From a checkpoint of a small mixture-of-experts model trained on Wikipedia: a sigmoid router, 7049 steps.
Below are experts of layer 4 (counted from 0) of a mixture-of-experts language model. Rows are named router (the router's row for the expert), gate (a neuron's input weights, with its number), up (a neuron's input weights, with its number) and show model dimensions 0-223. Each number is 128 + 24 x the weight over its row's rms, rounded and kept within 0 to 255. Numbers have three digits each.
After each expert's rows: "gets" lists some tokens that make up at least twice as much of what it gets as of all text. This comes from a sample of Wikipedia text that the model never trained on. Tokens count by the router's weight.

# expert 13
router:142073143155142141173150146086119114161132130076114163113102144148089141174107130126126118118071126136172157144157126120129120152159129143139109106120132140075133100101108141125104069148079131136094166143169116109157125144159138101101137087118105145152146137122153092107080094117104133111127124132107159120154138134110139114128118165165171141117112114110150146155135091161111118129114130128110141113127148096080133145158128106114136142155127106142155132133112158137132098090124150127132165081133138119128081096126109116108135157140140149124081157146089138118091123109134094138122107176103133162169151148125134090177127154143135137126134192156097133134149113120091085121095
gate4:159145146112255121144122119133115141156141112158145141094160126128186132133093090133113156124111135138142131138088135103130118159171147125169147131113142131110124131108149113126144146127125137124118119133176124103101122106165142151090147158129096153126112145129093123146082122145111134149125132134163154089099102145141127166177100110125107127136103145107150135147090074132110115107101110176109180112144139153135135178106134141143107184135140128146150134098124116108122130129088136152126135147140108134126133126090100119137116155110065168139140119135117118109121121093141129156153110122122120132145137146162129090123102123148151129178121120107165159162098107107158133141151
up4:118122107122167123121120160164123163164111130145158128144164138127139092140149156131130148129150102123102138111150130157117130118154100153151117098173132141129077147154109115060130150144102121115151133095130174162135146110110126120125124137105124125128082133142138153147089121116071121110152102102136108130146146116087110142125140138126135135129135255137122143158151136137118112152132173133134148139146131115155149124133155154107128162129123147112143163161134114115122095103117161161119100113100107116126107145163129093154178138149150155126088149123170075131111150106110147129092178119132127116081143152119108109149114138130134139122094146141132140126102171138098120120163
gets: "\n", " |", "==", "===", "|", "---|---|---|---|"

# expert 5
router:133130114111122108095115129129148160118099129109061101119124163104111144103119105069125108137090154155117119106133105116127099133189167132102149153119100131130117153114162124138171136133125149139126148153144160120095145149121131157138145116134087118075129111134098143115118142160110135064099144132153134182087121124136112122143191139072138121133144122098132180127128168154120115152128095128126137154166093097123116104113138159131100171114149160101110134110111112155122112109142096178121149141122152122125150131130113104152122141121112116116161109099137065123118142127139152137092163135086159106095145110130137141149164117134185087091102107152146145113158141102139161121073
gate0:255124123143125105154124087144142142149133097082121122133104146107161130124150141132109082142097122146130128103145155110136114116128112166121155130119110087123139135124080125181102151129162134141146128109104124163135139080123142151140115182149082142130129121110137131093118099140139156109129118101095084092122159129101133140165106140141178152148138161135115113087121130125121126121130122140153136135117146136107140142135127110142097126117116091152154128148150105179163140134103146109100150136101142144083125105132097153123136155145146132135153111130106154158136119134085118142114144100087158136134096117137078166103110133096126137121105110108097108136129151119145157099133
up0:141134119130128159114136094125140102127175121126133166156136158125114125131108185142101108112112137141128170142124107160118069077082137098092151149159078131108129191145108129081134142129128129134101150146073164102106126176133151122140149125140108115134137139096118112099147141156150139133115096115132120116150081149092119138138138139128255125086150126141074152139135127114130148107120111127135154144108151128142108140168116138106153173144151144119129133128132122125137118143101155106090119123141124129124110141139125160179150141136105135153133129119109129127128110157116126115137153081120097181140161119124122145129132111101142127127117100122112104096143136136146116103103
gets: "-", "\n", "|", "a", "o", "i"

# expert 1
router:121101114118150123149103150092139120102130135123124114132121101140092148161158129142162140186146094151120112103118164102137163166160109101114129118116097152144125126122084121152156117201128120088158148190152106102128134121161090163133122152113105153136108103159135143116131140133140144102126114153144125102091141183111108150177093161096104123114112096126078124116082133164130082112136108092088104056177120123126134127135126139113145151159107115142086154112119100123124111114102165151142125098139155106120149091149132114123149127159119120093135149151130123099094122160136146137170142126101135130089117156091110130149131123103126142121121140164072086148130152145120137093141
gate0:255129103143111102101166098115118073119153119151143143136133101119114107160141150117130153136109135145131123084127163143123117119141132135122116104103120109152170144111130094159110146142087127113149167115090130114127098099090126110144134130126104153106149112109139151106118129127119128140120127094141138159148139137148145109149126189137148104103161086098121159157149166140122144125138116101144126133162126128128162134092120127129137127150120074129166090123134151107122138130115136103147126121127117162146132107118132132148154129112116115125121123112136116109111135142114093137115099152134110129107130161144082160129134133139129148108109160135161124162131097119103086144144
up0:154122168107138124153125146144126143132121111116128117104115117084120123138081135101112085132086104126165140133128108127109109132138116088097135165129147146110091119136162126129126074109158176172141128147125115145129171119119135114139115125156137154124137109091136148104151108136118110150149128134084117133123154132112095139116142173133255108111097127139139136130156112112093119132117107122120143157097176146109139108123122109153161131122138140134117134126116098128154156148144126121078142158100142091095165135106133103116135120124140127136132153124137156124152136120142146123156139123123111124145161113150157113110155092164111115147089115128104137133131110136087146141167
gets: " was", " is", " he", " were", " are", " be"

# expert 0
router:156097099074114149108137113100118136140121109140129148113089111109125134118170143184136172097080124078145102166099093141095102104110131113124159140096123097114143143167114147130130127122132171102113121150167112129132153129104118112110121152088134112136103134137150139127164103106143140088135104141099126134132118128150093122146136182083157155063128122139093157155137140147157149094133138148137129059131116153087136129154161134136140191162137102076120108116143118142137135124102120117119104169116116063131144122133141127120118120169143142125109130166092090155132124117130153151163146135119146090103112161150134137175116138099142155128142142118151091100182137111132095120104
gate4:093160118106255136111153142139142135117120123128120138150129176101111125115130116129098101132125114116111167110138129106156113144105086122130116147152131098140134169122141145082123113098127117108127124174099089130105136149084110109088116129095132143141109145129115150171139115137137140140108131098134139155120119170109169140126116133170134092172118145107133104135132108137142119161112116143121125143122162180159117140103128114161101152130158126138129123099117163104127122119105137097108095173127087114167141104099133128087137117112137112098140116126129111102131107170160123147115151095139110090131106123122142155119154159133171117076118140101120129124102149139150133157129
up4:183107147149099112135151122148146110144139107118155107143156146119149100088118125131165111155123128121120120136189168133140124109138090147125144135128131109154095127125094143175116146129149102145155121165115125075149129137120141148148124098130093177121119131147118164092134108145115107090138112112112101145138143094104126149139151110100125138142136253105122134091172115130139111117119147134152114112167100123167193099107110149131122092135138116131104134114140114148080162171123078088112104121106110167094130145106152117165132151152144098139132160128106153129149153112075119120139097146112146145095139084153105134136132129099126162125137106156160143127136112118107146110147
gets: ".", "\n", ":", "-", ";", ")."

# expert 11
router:131085121133123146149177093117130111091134158134120125120079122164154094121127155126149148142066084159139163142131150066129117121127164124136109147102133140140144135121137115144137104135132161130089069126103096151150157178137117138150144131114155127095092109140144120127088165109149121091108138096127096129130128133129161159184137111102119145120155092121077145152116125110143122078103138094133120103102115074142140115149117123082137138133130137093135127119134104106196124186127108129106164156118169106147138124175133135078106124128135120118127149108113131114125108143143109140149130152084099131163151163144129086148138125131131150130158107153128106172155129145179151103166
gate4:119123139144251106104100127105134149183114084110130148154111154174159131122108112102150118154101128106124133114112110144077069080125145119126136093130134101117157136111144099133168169138120132093099158147094115064160132149106152143117154128096100147128075113102149162115157147100156098135181110114097131141114137094171116108124141126111096159137132117090151130150133150109151138121097163118158163117090134137111113127110127128126143156138108134140120153080136147113171122132103116117105138101129093153130113107130124168130159116125162136110148135147106134176149106134142111150142163134143126118151122127148096093133119138112115104117171141130133116124148122118118131087129
up4:127106123091126100153090137156117131120158111113124126098125120095116126119138184144090126107095137126139132161138158131139163117114094132118141139165099166153087092118139133173094098145123132131140135103113138113132143124127117128083161142181151115130129093132110131114159094126162136115101119148127114109113104151108139136132140098105129149099133255186149100134132108105105112104111094125142150128130129109108117127128159169140119098128143122135136136138131181127123094139127143092110128138127186112161161099117107145115142132093093142139139139134121118101124140141154105112131126136107113154137125144121136164137131102126173135143136113128126153136113133101114117127113
gets: " |", ",", " –", ")", " ", "\""

# expert 9
router:120148114159138110127104123124190120134130155104097125145136126115133110082157133118170136156108159112128133146146155130098118129115161124108147107126122131123150117152157166111121095131143151116076137121175116123146097098120165166149150119126137116145126098157104095113158132105117149139134126074116117146134185085106123146127174130097124109106198161044163105149085151165125102132091111144113147089120145104150138154159130161115119135096122148127122089151104143102137129144104136097145090145133084132119107129142174145121135139159152170119175154132113109172112132093139108136097107138151134128114144128114096148145089118151148112129102174177106115141119108130142131113078
gate0:248130075133095124085132152162162149100117130123141148094154127161149104175131124144126173153146138107174153116121125142115135147133099154118134122112127138117091169161171151146091136147122098124100120142138100158147105138158128144130098127105146133148132104148156104162126144130139123149132117139140137123091089129124132122129155115112077171094133150117141114119078152121118088143137114148156085159096110111153100165118128114117081147133148068146100108140151128137116120122097146155148144118119114143134129117109139152151136147119122170123125121162172102123107091145141136135124076152120118149103092114123066130144167148096150137140101104144126154140117134112162112108103
up0:111153142096149159115113138119085116101069153178131125086138093143136092150169118137114144142086108086146134133119144108134180141145118104139111172109162160129116141095140120118119177149095112135110070100150122117118148144145116083138099079109148176148102162137104100143119138119155136185095142147135176117093126151143128101123108089119240156129116115120135140129138128140117114128148141137135140150157134115093121155141170126112133120090116136149132061101128140135156127163133097127142127118150153117120143117164139121108131149149134162146108112151132118130112134146162117144123133132099120113124115108124124116168151090139159107131085125142155133107120148095102135122178
gets: " a", " the", " his", " an", " The", " their"

# expert 8
router:081100111103099146126140163089150125187163160110122087158127137148105131100112131141119098155117079124133117095196063131096131156113149131161147137109135090128176112112108104125119124104108132116096138140141131112129104138115145132107127112105134143165116142100108110098110109128138132116126090127159092174161142118130119138143151176118158136140166107153104116157108111096097123123088101111103093129159108131133131137119174171164142125143152090125146155090136133130147131148101170136148130154089157127111138117131171116118132147092142117111137158139123147167105186143113126102147177130126093163118115172147138129169130130106106156087091090154142109156093139144122135101144
gate0:255160149131181153129159124118107150128131111127172121126156151131140126154107103116170104143116131141084136131139086142159139120105129125145112129154140096152135119136170103133116122117137148144150132137121132148158120133144113126152140163130149114139146138116129110136088151113141127114101157134103093117142106113118105133135163187119142162120131107161144102121115118124101094100159131143127118086113103077090118131101150134129124124126144140117153118148160142111147120126111096123152076145129130097119126116112143084143140112112141117103153169102110127141134158134112100112109151150144148156120139128094141150091154115162103150092148141110098105144106098136151138130127
up0:139156146156100137111154122117123145161110095109148135145113133132121121144118147080163097124093106144085080141129148147129164125107133146126099120102133146137107127101182099100096094142134135113111153121147156132172130123123112124164149129112129128141145125112142151149135139126139125136102132139143171132104086124120120145140153141112255157131148092150096123090104096144123107127143145096142142106124170120126141123122162114112145161113114186147096102138113114127161124123099113144149101108129130102088119126092161111136097120082104131127144155134104142124152151118113123145127139183148172175102148143097143113096163143116105141084134134112113093162102114114119099138127
gets: " in", " of", " the", " on", " at", " from"

# expert 15
router:102142093083135139106153111121143151159149150143144132132123141104124166196125125132100127140112154093118145153156122137110066081080125103122136092126146139148166127123146127082157109162111115115120134128195099119155112127178134128110125139098143115102125134152134147128126123150131136131081147093076123094134124140111134182168126111124136130145123115108103122154116138107096138128110146129129120119179099101104140130088115176082116131163146155118148138097134141134119101160116088118163136100108151111085171165092162115137137101172128133107146126162134104129118164108124144139069119166122139168191120126141159131103087109155145162113149151160130133113153133135126113130095
gate0:244081135150137155145122130123164164137160112123099113097129134178167138128158130095127131101134115116165146138115138125112104123083117092127129150187140126150166160139140084150105108133174097158117112115128121098118155105143143152108102121141125102122186148123149084134097167112153119148152134154100147141186130138103140120117122141137119129140161137118101137111109146125156142108101131118133133107166113151154137103138107119112105141128179111158134102106103160143110149107107137113159127119114110120097173126125112083124138139125149157133152126105133106125140139121164174138138162167114151130105164139155130149102122123096113149125080109068161122096128107117132088143141
up0:132109112154145131128117142137163134137130111162145133089112109150134156123110159117148152160129139084118141089108079119127153109085144147142124144179116124176170146123105109123079130104153099131093115155100087133137139078111113157124129148165151117117128138156150135120127157157078139121121196177122152122152169136154126111137090160111226068086117104115131150095106134165086128132137113130117134118138117138112130146136158122147119085132159154177156123107091138121145105113121105124114150124140082101100097161118126113128141109165118138136112173140110147110151151117157129104121104115129139127130117169128137116160146111138125149137148124068144144124097128090114154153137
gets: "s", "ing", "ed", "es", "us", "ers"

# expert 3
router:161091106119067145115179093141126135114092185150142111140119123113148153155105148111151156148107077135149110114159111140125138152119122135127096152088105115101162153143111158096117116143130147155110141115119113175131168122099147138106190103139091141131102139163148139103103105161097121075108183120132082144132154090103125115126107169118156119122081102132124131077143145137124161131152118155130135116131120121178122152143113131141125112145149105111113110155156157164123157131129120074118138118137160134096143151135118164126075104149137136129149123138125102115129153092113149106162164131127121175091143137108123144135121148124136145114149146067093111122092103172110124160095
gate0:255113106140098128163098089079101136127122107146122152112112139135150132141173137112149099149078128097120116139154115138131161160109123114098113176111134135164128101124094129104126111134141158150155150121121153135140148115099115139113135130086127171113137096158120140115141147113137123146138171129129116180116142116115133093059135113161087113108138127124146089072109110163107091142132119114114091096142128125140136130126131126153169123127131104130176143119127127136180143156119122147109138139149108121135138118144138114134155139171143090083112126150124120124105165066134133107119161123175131145131131159102127102126165143124132145155172106133139120108105170131161140146135
up0:136147126101138125105124116135148136117133153127154106132122109082128139122143139132072143114086108101079161150115149145104139110102135124122131093110136130131137114131111126107088105126135118127125124152096191156144116166154113141134122153147118139123077149115158113125179105134136100152166099113138116151096167087126146158123127143137255145084126113133147071144090145116099132097162154138133154119106124153136160128096155172106134129088140128151141143115111148142168114120161111154135111121121126109141104139165119103158128156140138142123168140118138132132107126122154128144158086129129159164125120120139155113123149096099127140155148137087127105110139158142112117158101
gets: " by", " of", ".", " to", " with", " for"